From a checkpoint of a small mixture-of-experts model trained on Wikipedia.
Experts: 480 ReGLU neurons an expert, 1 pick a token, a softmax router.
Training: a variant of SOAP for the experts, 439M tokens, 6764 steps.
Below are experts of layer 9 (counted from 0) of a mixture-of-experts language model. Rows are named router (the router's row for the expert), down (a neuron's output weights, with its number) and show model dimensions 0-191. Each number is 128 + 24 x the weight over its row's rms, rounded and kept within 0 to 255. Numbers have three digits each.
Before each expert's rows: a language model's description of what the expert responds to. This comes from a sample of Wikipedia text that the model never trained on.

# expert 25
Verbs, adjectives and adverbs right after is/was/to/not, such as according, due, continued, able, stated, positive.
router:144143135113126127091105132097139141147153168119082143107110106073131157114146132078106146130122091119159119157137123093132134141146110139112150146129100187117140117158183120104114099149090123111122123125101150093131135080126082156151106122110141111155100087161111092125129121119125106147161134124101165130130151128129165134119129184135099190115175080137133134161133168113120109133132115177117114149106103150095118169082130097119131136085133156120128106078136156076156107121112139119105138130155156140093105138096116105122127135141130165083124133113110120075143112140134147124
down0:081108167186137134109124087147142114104129125094133104146136147136142104115110150154169123119124130136101154162123127119107153113099167133091116118132180066082132166114143132118146143128082151123162096147092113108093142114122131113133159116167118105150147161143150129112135064122146140122121119101133131114141137174120121102129108156127126114154182102135105163136082138109124100105142108121122134134098102097091135172147118111160145076138156131143096155127142139074158111143134144126167168127112076112140132119125142127102125168124129168102122107157134131077144145081110150119
down1:110122106185118110090116095085148139128136114118123146184144135118117154114107108181086161124167116156113135128133130104065171131112106106119140169121158167155157136138105084072136143136126101147142100062119107111112142141114177091126120141123141111136153102092128158101130122135144136107148113151153118136142131124125132108099107086140174120116130130170159148135142108123154161142109131117122153116129168127119126137166135175154169145121134163098155144172111159139160100131087177127156144149125144126110147123126107142142098100123123144130140104168091091136132115152115106166
down2:111109098113127119162116157125130154137131105113150125068142122156140113136125098068129148112152148138133120090076115144160132103183123134090139149145119115112166089137143136156126151109145137130097157115153198161098142155127120139119165097108137105156152126090063123125158129079130146124125122120079102138126142119102118111108147117139125094151117176136103138123121125157143164099086096091139159120117106123150095147125138100167154113175156120123108125109109156132145165119157162144142111128114149124113140090109146154119091134157175116162164121136182126104131160128151116129
down3:138128140111132144137115128119121127115110125096165128177128103127118181116079115141129099133162102112078106136132113126120121149109178136119118146164100136115147150147093132092162168114150110108134155086126106137119104123117158173123136099137103094144158137184092135096115130141118128104119142141138100164155124174105132125126124109129140128173205160142121104119103173135137123174092110108118152113153144090104155085132158142128183098061138118138125118144144154130142154109097148104153128155094102102092125100122118145156163091116121164141130115122145111096123120165124116095
down4:146112125111129118108139094126131135109137145109142151116156176060126126116124130130108175121098152119112118143128137136156132126075199151112141125138120117110129142121147130107097122131144171144102125126190120133101079151169148119118149127091129127107143085103130103138107167085145118139167190131142143152154103137101100125114148126096133164100174115108104128130176154121161138127129098090158132141132123130129157185109100104071141117117116130121085143112140118145154120095106130139072126121109132124103127085130137096142158088157110113088139104117088171146137159150132126141
down5:142145122122096158128171118154168145071137135085141093103137100130121150108130151112125133100095153121164089168094104090149167129132156149139124117148096149134183123123096121124105157108094096121151075130087140125163116138112122130146120131121124141138085124080122080148127119113140121124145120101122149131109125194126143141155167135138159120094089122138144105144160156120098114134089133158100104125124086137139095120132090136085190126093118128146147117095134141134141120101144148139157118121127092131098102114174106113140103122089183144173120120141105140146140157127111119166
down6:136082118114111112149110146130126130151116112171155141156126148149147122129139097134154102139109153068123124107171156172160140113131152117142139099127134147133140135145132175136090101075135110104129132083162161126133138074111105103112122143151143134091167095116135153150089118110136119123174149104124149112129103160120085138159115132168103100120130173133151120131173117093112122126086106115132158137118111142148104116195123100090121141102085139123159083167167134113134057132094145139110155138134135147124136095118146109112123120162125115163118139145161112094143121121180134100
down7:133123162160129102163123095115137087154156118135146124111160098146110128124133149117112112097130128154132140147157139100155148133117100123124162118122146129077071103132136122158103128159125132127169151142112121174146133087100147104119045135098116119193136133100114147147099142132149137138140112132120108104150120134148121121153119128103140169139156124090154147147094164187123155110153191139165123120091117098098123131105150125154105163137123171137151132122168105144153136125135095124102137110119126148082115084096127141145169098108122103141117146089169097109096126166091132133
down8:133084154117061092131143177150128119171191124118093143094109089114114098140134131126121107097092128176110101096119117122120081159140148129169165061116130106126121134133102129113120140122156150117120083135122176119164146148102142097114163153131128159101145170140098139160132139124139161145112094153161144120151124170172125108127132088125093132122112135103118156105114103092130152111089123129126151112087108129143151160135122137131102094175116133130119140170144153122112121109102180124130133090148115157158132129098137099098121096071106124102124125128137133141133132129121144109
down9:135123108162107139142116138131142081103131082124127123085109119120127146126085145101122142144128132141111131169145108106124107118137143121198128124124113080155185130140109091177136162099108117123142130119069109070165150147146115112113169116141111158129147131132108116138104101142169104126124127108125122144167136171154121087151106131100125135182106130103110135131119123097141164144139139137115108137131112125141113117143106122130130154158132138122138089120135212127137137112097164114146113108136081145142129084110148133119139096099091135158130143111167138168197146066135145132
down10:168137149156129083126129125146142141148113141098119094119148160136106138138112166175119143112120065148109135130132102129174129135122120103106102137152101136131150107120134124169139067129123122152107114117135130091128152135130119114132107129068094152164106109161086129079132116111127153131131105136156176138081143107127099155117136132113136093105106102170095137192115103167127159130112189141120150133134138134114134180182125115101137126114138170132148094153129146133158101095103107130133090161185155107155162118142129115113139122089120164158108109117107137129117085114115122144
down11:158095098156141157199115118166115097091129108135129135098126092106139162123143109126131173142097172122155160113137148171164127149130099186148147115136139130130123127099115110090101124131101151114133116128114132122169155106117135066137119124112106092139095130171154164166151109113133098157149119146152100145129139117172077165126162131114125181099116119145151128078131142088166155105103124154116053090143124136132167134170128100132134151091132101134116123126146140135119105133171117111152138102111182126112161134128131113127123106135125135090133146133118106148133138125120115132
down12:114118101176121127119135130149151124157141069102112129095117137084125116069134131114159123138178154153146138130131112142108105107171169100114105120101113155107144137176147110147129089066144116128145111146103093144136086133130115158097143146101120114122087129127144155116092135111117120101115093129102088073139122103115092129123105177190127157133107087145145168120114130129089175126130130117165171121147102104165120151140140125090097126141101129153145114082128105135160128152121144080126123140120093132145120150152130145115127138124125117141166164121133138149079130108119077131
down13:168088169141165101096129086156134091132143135164112143111103089098151155113088104063148081130133088118132137165133120111150134135107100136131149168138118098155128141151073135134127126134124143138144158108124141106090104146103122104127126118144134153138159126080145135123088136156105118119110135167102146133135137177135166121129106112138140117148147167101140131095092138136181096143127103115109106108095106145134119132117152135119154154158158132143149104133161148092070146100116171171117138109118065118107129168109118136173100152127126126124154153115124101136080090117142125129
down14:104136129114141143136109145151132116079137104118126119120117149115157148097159124123153178139137127121100108133131128143161104057136124130091117121163148132091113091189186122143106152102166114160136132130110156124141133171111159173119149178153166074114154090132107135143129147120141152166155091119129096096132116127113156135163151134100128082148141114068125130173112148153131108087119121133114126148144142148114127140114110134133134124126147148123130155175144123107116140121092111160139103114089139064144117106109105069154133106128125134116159075135122129136093148134149141086
down15:153108121134150082090132145103152121101149150119145096158137105125116166100139151128121087129120091094153148088128106123102091113089110141136126157138133119133100144154155145074091088124133123073121175122186139093121107128129158127109126125170119079116133110148166081134121152079127141104104134118154133126149171108105136188147094141114101114121132118116133092173168185103156140120126128095115122111161118120099123113117128100117120147126072113132151127126151128128109101141162121114180135138131192158142119140123108116153117125136123104114099105144135121171116093139143098132
down16:147115170106123113130129137091171099154142135121153153138152162104101118127093136122102114108104142127154069145116143102161103149142103168139055089144115148106109159136147129117113125169104163138125159115168112115138124141112161101103083143130131089153132116134151145120154103154176158102154142168083150133158117115083118112134136101120168138124122094152164116116167143131156155105123160131092156122093116115173110159143117121143126100120158091140118133129106079101177124134108131124131099118149135143133139130170107150111131082093124119169097107156148125148108158146098117157
down17:133191118139112169162124156144128150119132114138173152118122137111135122132133126126136140128139052130115129148100163128111142164079127128156090111169175126092091146158095121124136113095119110142155158130118123085109133162116119119120127173109081071131109137113094148127075151168132129148138128140147094101162105137098117113108128115116130118134150091118153122121138129158114128091147143152115117081125101143134164115095090134139145150131076107122120095124153104154102127153142124133120147124153132140085149102147135130169104128190147158116163081090135122114127094113078120102
down18:115110089111153120113105097123108092119127117082157113121118179155129138104129132132109095130108108185132097086159115125128144083075124130135076104125154125138148173182135092161095128114152142136136120131102090145112124157155103143157075138128135133122125159125109082162144155154118160120160136150089110086142147099163142093089097121129142096123175144123147148144094111132120116115152152142136164168120126099112100101142143134113146130106110149118142157095122139145157155105122139103096148083118138157124130094142114126126108097164112121123151109092124150154081106148090094132
down19:100094138101167163127113112135151106139153145156117099177130100107126134111140165133119119117128169095138099141183142130132121140111128109125143110167112132150150138110111108125122094126145105140110152122114128161181166108105089141123148160145137114136165111084161084139111149114127130111125120109166150100124117118096151142121104142155114120140154151171184122099093135132169117145119130102134137175157126138150164128134108113129127144125137065169125122101111136158114100132054139123092131134145099089109086144118081168129134087158133126149114144118187167120135142126187125139
down20:111151152161129115164153097137158129097115110113147136119147111145111137099163129116074088133169082139123132120158141123146095129159159115151125157138140123120146135136153133163119104135162136117125152101120118108088102156108109128111111115160153111140146125132126122120098075117130135148148124130128168162120120049129086094162088159104103152128113149076144111147153148094093129117136110151130138125148148119097112123122106086167111093112105073097141114141130083111145116144160069095119106173100141124119094137143103144140111107158080109126078165096132133122124138156094128112
down21:128128119139147125168104128097156144138122105097156153132136147109146127134118089134108134140129151136111109110167101148156115131147154106117111109151171152103134165124104109112101169096100143166102088145172155099119128169133116144146136169160164174129148103118137151134119159139135154100153106153091094106154144121121165159093143094141131085129157121122131135116147136090106137107077147126128116103096134135128089114142105126127127128163119138129138180087106071131123118144091183099121098144099168157110127125201096119149141129134145087129082110139131174113126098150106106125
down22:138129096102162095165151118143103051136139106130130163166172124133122122170116143117086154135109109159146141165139162075117141142121139143122128084145123176132120100096133123105162150146131153163131102100121096125128136118125142086145064117112142146104146140117146113081114116135117159121139148164129146132154133161095159151157074135130135071157140120130119124126159169082114139135134092108145140109135119183154131148108105172169130111133087135124085145119099125141120117074146120132121134140126112136078115098147106148104129155120098146137138128124108134155154142114154161100

# expert 27
First word-pieces of foreign place, club and personal names, such as Ar-undel, Mer-ton, Sant-osh, Ostr-ava.
router:048141086076122136153173119128155119142121155131118118098093151095143190138140134133118135097110145175132134146109151161098091103127161160148122112125137124080102082158112091133117137093137140125172137108089118122139095142182128158120138107141142111125110119101103129126104111139103129100121138119116130109177139131144134145141067121145130127117133120105119120140155118138138093122136118153128149078127137115122131111138116144125134134146114163133145111126141118144088136147120087111146117145122153101139123119121118110145167122056036125134134093116103107151117122059110151143
down0:109154132175127138103106118156144127132136156121127118109107093095135108130126104120148100120195117125131172091152160097148196115118131122118114110131119130124122104110103091106117118163116155120104151099118109105133170099134135162160107142149112100204150130112136133116110120116111138153111117114126094125137135147111128134140129075147147137114165094132167132165136098142167131115129115151169119132175102171096102108132076105116122147117148147134094092143133162151114112134083176127130122152144132129108144165156147103111128172065139121146105165127134145169136109107084158100
down1:161078117106167132176096137135125131103121164130130101142160073129147122143123120138142161167125185124131092083117112176137144128152081126153111128108170139133129189147142095143135117136125134083088109065155125121140131118143080152119150143125136161109103135150128066152107117128073122147144065139114138136125129118123091121130135161125127089115113111134158150136157113133152094135088131170105129153112125163117148103116120128139143176137119096111103119112128130097131116144144125128136103099127081149080159136129139153142125100112104134140106151144125097100110105119167104094
down2:091170095140129139220123114146154139120092175140153108102101149097144131123155160130102150157150103163136171099160162146140147141139111136149131116124135097112106148116145138108124163172133126135123119133169097178151156149166131186139103104120133138097119153123153157114125140109145110125129156143119072147155170148174147107117113113148143170087143116133130094181157141134141134121092153121168131115176168149149141099146167107143128131134141132137130119163137084135112112137091122123150133118139113156123163139109145145145133114179143147127127151115124160155095145107140143106
down3:144116143194117097152156173133133128102143121148107146136149105112156123109126110134124147082130139134157145136125117101138117134120146106122138129092109104140155140142176115101098118172109137127110139117129141146137091124109117146098115141129135136158111142129176157145168140128125107151141131143138161074145139162131139125085093130147109122161113162093068112141125140130082094197121149128128096127192119169102090106100164097128145144137137130105089113122137128108136105097145082142172100084104136119129148100116120095112126126144116110070163140133147108082099116126174101101
down4:126128145111116192121146144136112157132113134118154116141128118065137118125101133123138135136115146126119134063132123121140128171103088074134153154094153108100171122103120107091105107077090124151092143123141162156140145112141139145108120121116112135117089105107147076120093136085145120138157109122130149101085129124132146124122126112140160142172152180164175125151117129096104164100120146162122117080111134112140146102093121143091102126158142076112072137166105093131108171107115117100149153085125106160146130149118133127138132132135128131148143095124105134154148121114101180111
down5:141147117158104120088156138082103167112155153145146122121216141155138097111113137124110127099115104137101153137128120122143128111135138105126160063151092146152116146128142130105118128151121107140136118164135159116153115126160135105125154139106131152111131105135106104136112083094111134113127128114122114115132180159126122132158097120124181152147100105091089109141090155143154113160137134099148137162116170164158094127141109119075152138120139112170128143094142112125189122131140144140108123126094087119107095060134128141135127101131108116120113073158133108085094117165132165120
down6:172122133149142120146173102149106128094132120149117167152113168152103118132132126145121164136137133112055071124150112152127062137156128158116107132143142102133132143101130141159134129112126131111160110119117126128108121126112136172155130168132118107139072134110121146102140129120114117120140116153120136210143080127134141139089128103145094117125164153147089099127143134155129134126167116109078112096136116133099126108159121165130095107127184130112110178120145095120137093146149118147095155078117118126143093141152149180126125103161127124082169123092103099121148113137107104100
down7:108085090164107116138136125179142140130150132158182102162091135127146116168124167147135132162111137146116118072146122148131139141133123118084104099156104138095135158144117127119174130136133131136053122118135106115144139122113167132143168131120117127113167136110152154158133144128140087095114145177123152149159151150118138140133127156122141129125167151107121078149106094113102122110131133121123166101122146110077118141153117121118158094153156108108145137104160133172070111127095115119134153120117169161113115082108134110187118110122118109116093148086110160172124109101100156123
down8:115114140152148148128128126109070138162135119111115172147085147118123117130173165129106108133159158136123094118137162115152108115117124121143159121087111119073134141128107160110121138125138157160127146111176150151153147132179108158154102093145129099147155116117141145092133105152128140155123163085137132117154136075151111100152125126091170180131124097157125105177155130095140204155134104140148114095130137150147087114205111156139136143164135139127143140105139090104096147129119160144114171164102122105110110134119098126103121129142123132156136113152114135140111134105088126145
down9:119139145137130129050106169123139119089136109099092108134118087137161137126151156119102118133125147107152114133128096119193145131135128118053111164150130159159143153109135168145153141139130129174124153146122130123090113158124124131113161137083087144131126152150104148113135117178118120122118140116130146123112146100145124156135105143149126104143111135149077154103118123201120130116200105135096125170130119126113122128141119177129119129154132179155130150131145098086146126138143110098127111131145127100142130089143139113162111158129124167129132164149125080081144158112164095138
down10:118157117111157123121164139096172092129145067110145123165100112163140168122100129122138126111113155097131160130113121138129159106178145095125162076092141141190142143128126096133127104117119107113155100121177108175105161128154126129189081124085135113134131101138082118114112135089148093156149131089142170144125139107115121106148137077160147126144123150118119104133140111147129127150134151159120103122164142072138133132114162138127132120143159129128117152163102118143080097149159157156133112144124129123155134122132113137117147129119144117130115108120130060179135098121099082140
down11:126143111106100133136116177153149164120110138183081106164110141166122131122087116127132128101152087170150146110118127109106125128135083127135137119139131097111166128106112131099154154147128109128153138114145151108109114140108167072097123129107107159093107147167118123117113173142132110110103134109119130143129107142122161146143147128060185123153156124151073192099101142139165136152129140134091145157165139164105120097158101152143144117125109181127129185163128148120119149140141170117118138145189106137124160155143158130118153127105147124083107145145126119141112132136123143142
down12:155141098152109104104124125091149167131118107147080138145139121099129125177120114152119112137114168140141187138144152091093114100120109135090163138166160113139084159138144194101128093102131137132151141110155127122137109106111154110132145123115135134094134124154144134177098109109160119153123087098130158133130076137089139079128144120131127102138105120185143122101121142146121173100118143100099088137135135080123147118130134129135132113123125139118127118120140115110132119104148118160073135135176121092144121177070114166084078146155096116136158149143119147176146142142125126116
down13:139104116097088138066155127103066088137141115140125151123142146157115171146127137105118115147122125123142094121132075149152152147116098103154085134189170140135169142104125132124129131120129104151126097140096083139120150144117163139100137137112143148152125140093121111103144126114116150128096133121111128138095136085165138132076129138092099109134146135094129140167119139112123132131128106133162175153111136117128123153122143109134162118146130099141194159118138109145088152107165109160155139112113078121122139105112143114117158110185107046131162130134131104098139180117115130144
down14:151149136121150131061110143124163137142100120103105096108175116131138128134166104089136087144157111128156146165089106107133151122184145149159114137116161132101145124126128114135123152143151131123171136153100114095129173124167129151141119156114164144144104136105088165129119103131142074129124127131103118119143120130135154159160130107136174148133123159123135104096143134089106113152135166089162102151110137128124114063156095146108183138085105147156107139118115079121150136157171118146146103104131119101143155130082130118107140138126127149126135059125114113116105138077098114123
down15:088140123147146136128133161103155119092192120114142126107135120122171125146102181163091081122135125170135125163108123164123161088140153151125140147112132164108153128098143109119164118098108120128093136134113147122119118157138129132148099146142134151106136114074124141151129167129140140103128109135108111155104137129127112154141156134158126150115155094114147119185098117095105107144138089102128144151115144123157127137131107121095124152151080128115077116151121141150104144124119117147091113097134142098188163121162100089127156141074130096137119097078127115200109072114143128114
down16:081097104186043055084130131119107151142095131126150131119112116155110081119111168111109133121132120091115167144095170127145133102144051129126142114130123126138123155139147145107129106138122129137148120109089140129120105103128120109108130065109158132134131091146095123098135114143133152129143105123139139146128126147167125151158146153109154135149117150132131113144140111126079135112095101094150144106096128106118148123150128133096109115130084120143116137133132090088093169136197132093144094147141147132137140160129145153156119112143135188112152116143136099145123103162134149123
down17:107131131127136138092136128103140142111115146155145128137137089135128126164158104093080138155179069121129141143114136114139136148130151139124169128154118122093124123120117144102140074185131188134100097145137123154134111105129159125110111144131181085103122181156130142117122116146105108127091118091094109138133123141092130116156103149175133105128134139087095167155090141139107153132127113113109168089122171093134110110097107085128122109105117116163140103118104153118145084114144109138122100177094156100098155121127157147132144152143150158118121151183170146159121131142121122083
down18:156100128103141137128100143140144176147143124161111077092134123074150099117153097115150134151125121128152146148124140104148124127102173131159087144143125143128105114110131153135107122142084112145067149168131155135182132152131139113129131091147130138126106148091111097156176110117125153136135115095140143122062152129117148134140139127135159175129164160113124126154114159110108148165122134174141111132094112130105150105102136097151084108109122117108161086113126099170111123148160141165107133137121125094127139094119161138136103144165093151158162155127171159082150104163128086129
down19:124192205112175109121117118125164078129110135153169155143118082143105125125109126128149125142177160120107114090141130142168154117120124127090126143153113155120115142089104119108177125176159132101155133102147130121090166146129102158126118109145160126137089129090146156109107071118152143139130121154127147099139130114134139126147129110112161125120143106143119097179098120137171147145145060126075145129128162105166125150126122103161115114117175115123123087128095098149113088149119162138108138149106130130148099128100089104091108128122123145143131121121115128121147134133114084131
down20:129133148131090117124112148131111112083074146138135158129136149124103128148122170176111103163132084119131126159112140126131171141130158138132136128093129142156137147119121127100114113104100132129167105077101161132125158143118105076123128141138155151127140150182135128095128124142125145171133112148136158138141105183122156113125141133154098091100119123145113117216155126128138112118091100090172109118156121078143165125101146132141115149097130091103131145123134162115079156143130154135116140133088135139154077126185162176136119154120157150095147126102159115118156133169114126123
down21:141142121112117134153130135139150137120123159115134137103119168110171130116138168124141166141150131117144123082134112183115205088133143118116125177146114094129155127154147138152113121103136102160115127087113124144093108107147067139124134063131138109131135127137138129144118101145155159148131081152132063090147150121132153121128148123100160148090149138081104155135089152125130087135088123097113146134112158123148113118132125168175136103180086121110131161120118145143096140127135127134091136126150148159094130151130147122120140112109155137147189117144138136141159077169119166137
down22:080113106139141108117115132130149143103154140122142131135145091165078103144121096090148138107114113147142111142162116115108132124134126138155094079144142184113113089122126095120167097116139128128122152126118145129103146098126150162124169155116136159128098125105116134071060120122117147146146102140171121136141166107131162153133133133182131138156108155178129125140137115152126086132115119162139110087123105145078127138117121086121121090144137126169116068107118131134119154118152131123128093186153077123100067144187168115149125107100136111158127150134146116143151140117119119107

# expert 15
Past or -ing verbs of activity in biographies, especially sports careers, such as playing, served, worked, graduated, often followed by in or at.
router:124121120115143132139123136107107136139131139135153124109117145157112130112126100141146121120158147122160109177137113122075119187169087125108106130104118112184103130108136130141120109093152143128158131122148147124156138113105095105100140105102158144085135100134166144120121142113112130147159133123128179109064096120142136155192112149105122112112181150156087132138157121176100121136137115193181137142118103130154132070146174126142137109093152070130166121101135114152159104136180112102095138159099130120137135107153129095156114142135118106121111158110123146103113112141120144161
down3:132112114126140143113138131111107107116185131080107110140130156105098142138155157121147134142133072138102096115138150130126165127151130116143094131101142091134123122138112131117165119153145112120136103158173112145155132134099112132088164069169122149172150179186151123104124116113114203123131137165092111116124143148091179096139136151107167076110187142128103105147090097127116105107118165153132138131104125143147099117161118158119131122114119114098142170147147165106118126142164122111123085135128153118104134126127109097139114131151132147129099133107121116076137089124164127168
down4:132072092117184114158174086155116103148152156136132119128128147122163133153113135091105062121140123133121115142125105142124150129099098166128105092152112171101132107107104115168141143137085143160109146110118097132118126083118137109138159108088170121106120136114101075119097157117077123165159102097136114100082122133130122169129125101141114104128148175102105138109159117095109141136110129151108113146112091075129108125169109140143128151150117151169112109117169108129114174142112101117103115109119132089137168143140116117121139121093114130141149092110159147135143157118166108143
down5:095125119141124126150119162114093133163125155155134100127128090117141129149103121147132133159123142135123102124159153185159098108145162124096125119168129142148165094160159122128140145120100142120195120121160166107111153111103128108114120125151166128155167127093129115071111143125118120106168094139145124171127132099128113157185089126125135100134125150115079113135149108118133153153130144159171175100135113085109088117140154120140167102076139125157150145168140094090120131107088147115130146154070147107159111115140110126161150130138117140143072132150088139131121153117111143151
down6:101127121124135148164142149118120087127157110125126146147106147114101086120138128139169126128162124125128061121102195116132086107140095142156100130157078142154138119104140139148123131126165142146112138139146125139122137099114092102136126138135131134131125110140127142101126123137129057120133133152106121134078147114171105118132127109195114115100078123123110121105112147127123181130092121095131158137111164144095111123117148083177118129143135122095147092090125184145124093189120081158121096115109171154104167083094121134114120133160136101136113114115133088123124147146094121111
down7:136138119109108114120152095124125140147136183143115064117130118113140133149070125147145129137146121147068158104128113128178128118145114071156137100125108132145102140095125110137153136103079108126192127126093100103158150127138145148119113190115137146095116112130084114130126144136146129126139127112128085115141126153129077067152126157138132134155159121130148105113075104059136134117132177112111125135142094089130128137096122120145131103139145111119123155147138138126176156161125178131114084146121108150128166123137157167126140136158106115114116117082113124099122107157160095139
down8:110112150122143134107137150126106152124155063148141140106109120115148186134141130107103146124149163085145123127170128132113130127130108102131123151091094129111134123132096122196133137129096103094113111104122130160166116080105121125141135162140108143100159081111108104162139102114137113144124122129108147128060116133102127097124140120146146088178130129155155107168165166145116086117149118104124142149170165154152120116131148098075126127134154158141141141113184119117155160150057137092166146117123168164153142129122090151124136130121144117098135122097099112123093135154114117115
down9:145140127158184110154111129174156133115112136123149132121133145124096134103107102140169127148135127104147098163151152115150084129145159127114122181172143118125127126126124122110140112114165144140135118099132142131171161138121110111106111092101136139113125090119165125134137079150150122114140124132123150158165090087118133103191088128192111142144127139110129096088175147112165133174146140148127161092131144126116086120146096184112117098158116115078111151152134154094128114129153130120100159142079114170128110152123122167115154144101158107153115136133169141147113119167096152107
down10:101096130128153106174180109101093110123126154143127136122124116131078129110097130114123098151134129160112163106161086157128117141155176131141107136143128078151145074087128119102085119144124152151125144151149120123130154111127101081133129094099112126129106155158127155112133135140131134126145111110162140138157148149127157092052171095123140111143062137152146135124168109140146147121144163116121132129145142133118095127133125137129080172101091142126153159104152141129190141100116186124125122108135109110121168121109119147103149128062105126105158169119112134150122133152136107133
down11:149127116158105100120142123109126133092160142140119143141109134135129105143144173073140088109112172128140122115158139135095145095111135104136125107104129153114158133113150124142117107099082154112078133150109122086152117127134141125134148088175129121147113133136098178152111136135091133126172116164172145131093146109127098140151167132154141141139115098160119131153103112152156172103134106154139121100113134112094126143122114139121161176087088170095134086130107165141153123176114102128141088086139128094125099102102141102140163123129108069109117160113123131159166085120124128076
down12:137157140123128114167136119132133156146129130143144090128165124132144118127130103115107112157116124115105113143133059119138128152147134130166118180135097067152109101138115125150114163138172146155151126127137150130124147162129135126132112144186175091102111117162154155117092134155121101134120155153135163114113178150111107128182127166128128161103104125101115103056117123073145113124169165135076103094090147127147102127193100107119103138121121094132152113115153114115127141145138089094168141151129136111150126127144116157119141150081094083135089142134115122130124141138121150149
down13:095104138103138096147084112130085113154138099153167122113146123042134129108150096102100109125141100120135122135090146134096159145122118125129088106118148106137125145115132106140120119113125125106072090129119116095077110078119092144106097153139100130169122146120128144130093165125139170135127106099155093131121111162139154139126153127123135167122134118154149147155164128109137100118102168139122120148119143162133149146143098087105159141163129152151072068103148168125128138144147163140125075158103116115140146178112147109155179144137114135096160110107103132123113150123108124123
down14:168154101135144129160110100094095131114109093141188124103112103131091121135114094144153107103118146112103176135117154132149136127124089144089135122136096115132117144125143095100091171126078147133130153129125153139113141126116128091129135136134124109147110166144101160116120130183155135138115118121100126172141156144103113121120192115133111197135139136153135127115124109139107162108116124099132148152162103112116102114137116182123122125087085111121185164117086126133148162115154123108106136115105083121114079153119110125147131106202107192109141121115141148107118143129123144160
down15:112177154168120071117134084150119105110071118156110153156140131126098079125138118116110107172188138143130069105128132134142127102130168168161096144107114117150133110135148066112109145134104147122159133133103110149144141114104150148175123107124087117167112105122138138119115177162098123094104113106133134125139155124095143169121110132171120126128117128158105132134105112123145136154149128140135125160100149143134087129173117101126173113125086127129140124091185141141135115132132086100142085154126118093119165128146108106146150094102137143106136093123136112139154144167123164100
down16:134115139166134113118128116113103091167126094149143121139134101138114136114154113138106172097121155143115144198124105146169111149143120129140117160153116095095112103158109140096121126179114100184142125144112137127169162171142124142089113123144131103085131110111118139146110143185131081114123097135134120106131138138128121139120109117111125178133088155129182170096081132150100102168145146144124092121110102131134113133146138110141142115130145152147123198104114099122128099135112159122124155135134102127147088138127171062178129130100134093119120135135128097092147143122153179139
down17:072143145152136095155120170102101115084132129141111142138102165094116114128143124135153097087132182107082128112136140130128138116126149146129158124123166125118109076085136150176114094099157121150088162120175163074119142123140109127146096144131114109130140130074124150174121122113137091115109115115107110126133108129133087160188126117144118082119139163171125156120118148098154135146106111116105128120131118097154141126103181115204116123142150139109133090140126138125136101116133144133134114161092172101096123169129130165125129129114174145145094114123140144122134091114122150132
down18:118131158148149114134126114127178150139111117142096160160107104173124098140091122136127148165172133125132144049106172180154107091142141092180109104140122161124093133170106148153080114179094132122132147163118133144160144123151141132138110107145093148153129153102101133107108077129075137150130161101137111118147124087134114103116140121111182128133080143121133129161122083133138136101105134123111166117090114119126147121144134105132105154153121108114129118129078107158123136132147153122139183106117114092165155151122130138151125163159130180135117136152155143136121129124148129142
down19:112098097139123142120099098178074191058130111104142109122102130115111123162126114157153126102123147077141098098109125191148152130147122182141138155120110145119140117182118130104129129179146155124117138124117116111113125130126150135163121136150134116139161097106161131139121121121136169139158137142119132135181150117133143124128120104107169107156147078143132098134097138114112084154124115120117180122176124155138150159124136100113119152118120088152124118161108149106130104108110099105128168152146132111162154112131193132134134149111149120122135162138121143119094161106075088145
down20:153105145144114101160152119102128167108123098127129119125123098126118107101128090119117162151163110079098103137114138095122134118095120137119131165113126095146090120085100157130114100085113104154133118134163116091130137149112112096095134118148136097163139139153093084170098103155147130095113084154130141105129113163141096109076110120139160162134144114116075142063104171137119112147125112128123137110093112122125151149141160123116132111155108145061153090126144141145130111148122124113112105135160177131135173071123123104111145168156140128119115115165112125153177107141129127089
down21:141102150105162103116149105122098100126120119094163126173182125139128091114101114090138099124136168120166134165132192089127142152148124099107127111138097101117115141156142152117109061135094096146130092068125109119149169161111112120162127152142111101138121129133140099111130141159124145083136134111111086149145156141129092081118092108121094142128139113137110119150169133131147153094150119170109151183102098114082127122172126120108109171115133123147095147114120128129163096118140125110118129127144123091091143129116126165097113078147139154117101105097147146140146132124146148124
down22:146150080149124126076143111162145099184124144124136142156122099093132123139124116160136107096166132140137084159117135159100111153129173125117120142090124166108150099123139114118107121173113105104136137132159179102097165126112120142154111121137109133153134156112148115148149069155145145135098128116100166128111118149130151149122101090096121137123075147094134136150105147169121138172071161160134130119097126152128159148110137180160116148094118106182164171111144119134148106102167132102149144126111130147148104133127163147105135169128114122131128159136112131130182130174108139121
down23:126085107109145154136161140120133168086120126164146116137133076110114155111129110143129142165164097140125144155111149118127139092121089139154118122151110074140115114131107140106148154125138125185129134144210121152139111156102072112128115114158112149127134118105096140159171152068152134169139115144102102137148101140107120138117150126141116088166144110120140159155156119082117130145154116138105137182091145136123093099098103107163129151124161153113122147128137124136145152126156124137133114076104109128122181091151148076122119107160144139062126108133136137113146112134140145120
down24:114149138131133116133180146147133027161121132181139134136098164152127121120071133124150112132161138146132152115167081161156138177109171116159095138146127105093132119095145115126102092158110124081110105112127115151141135109114150134116158048121112168102136152124148121138147148137098154085104120150154125124179112139158129118139101144104141116122132107135107081118139111118169121114125148146093121148091142100128113135154121116109118159103147102152141097090124098120135143121160133128140105176150088132150112154166127122136118141111132159121145136126135110121070110123144131133
down25:099122103110099154135149144074133096159127121110105054075127171124135182104139120104150107114144157150120123098145083132102139134137138101126124131108142118109083113104099115109148137092098160114149105153117062094124124109170142150108135190084125128120156098118105115188090154114122143139141133140138144139149172101126134121116123128100180124131115128156140117125148103146131180159087132111140124124146113131123149139111155145121119148161131144081095149146137124160121098140152188142113083097155120123106178159111126120111116145119103107123137129142107141116105122138114149147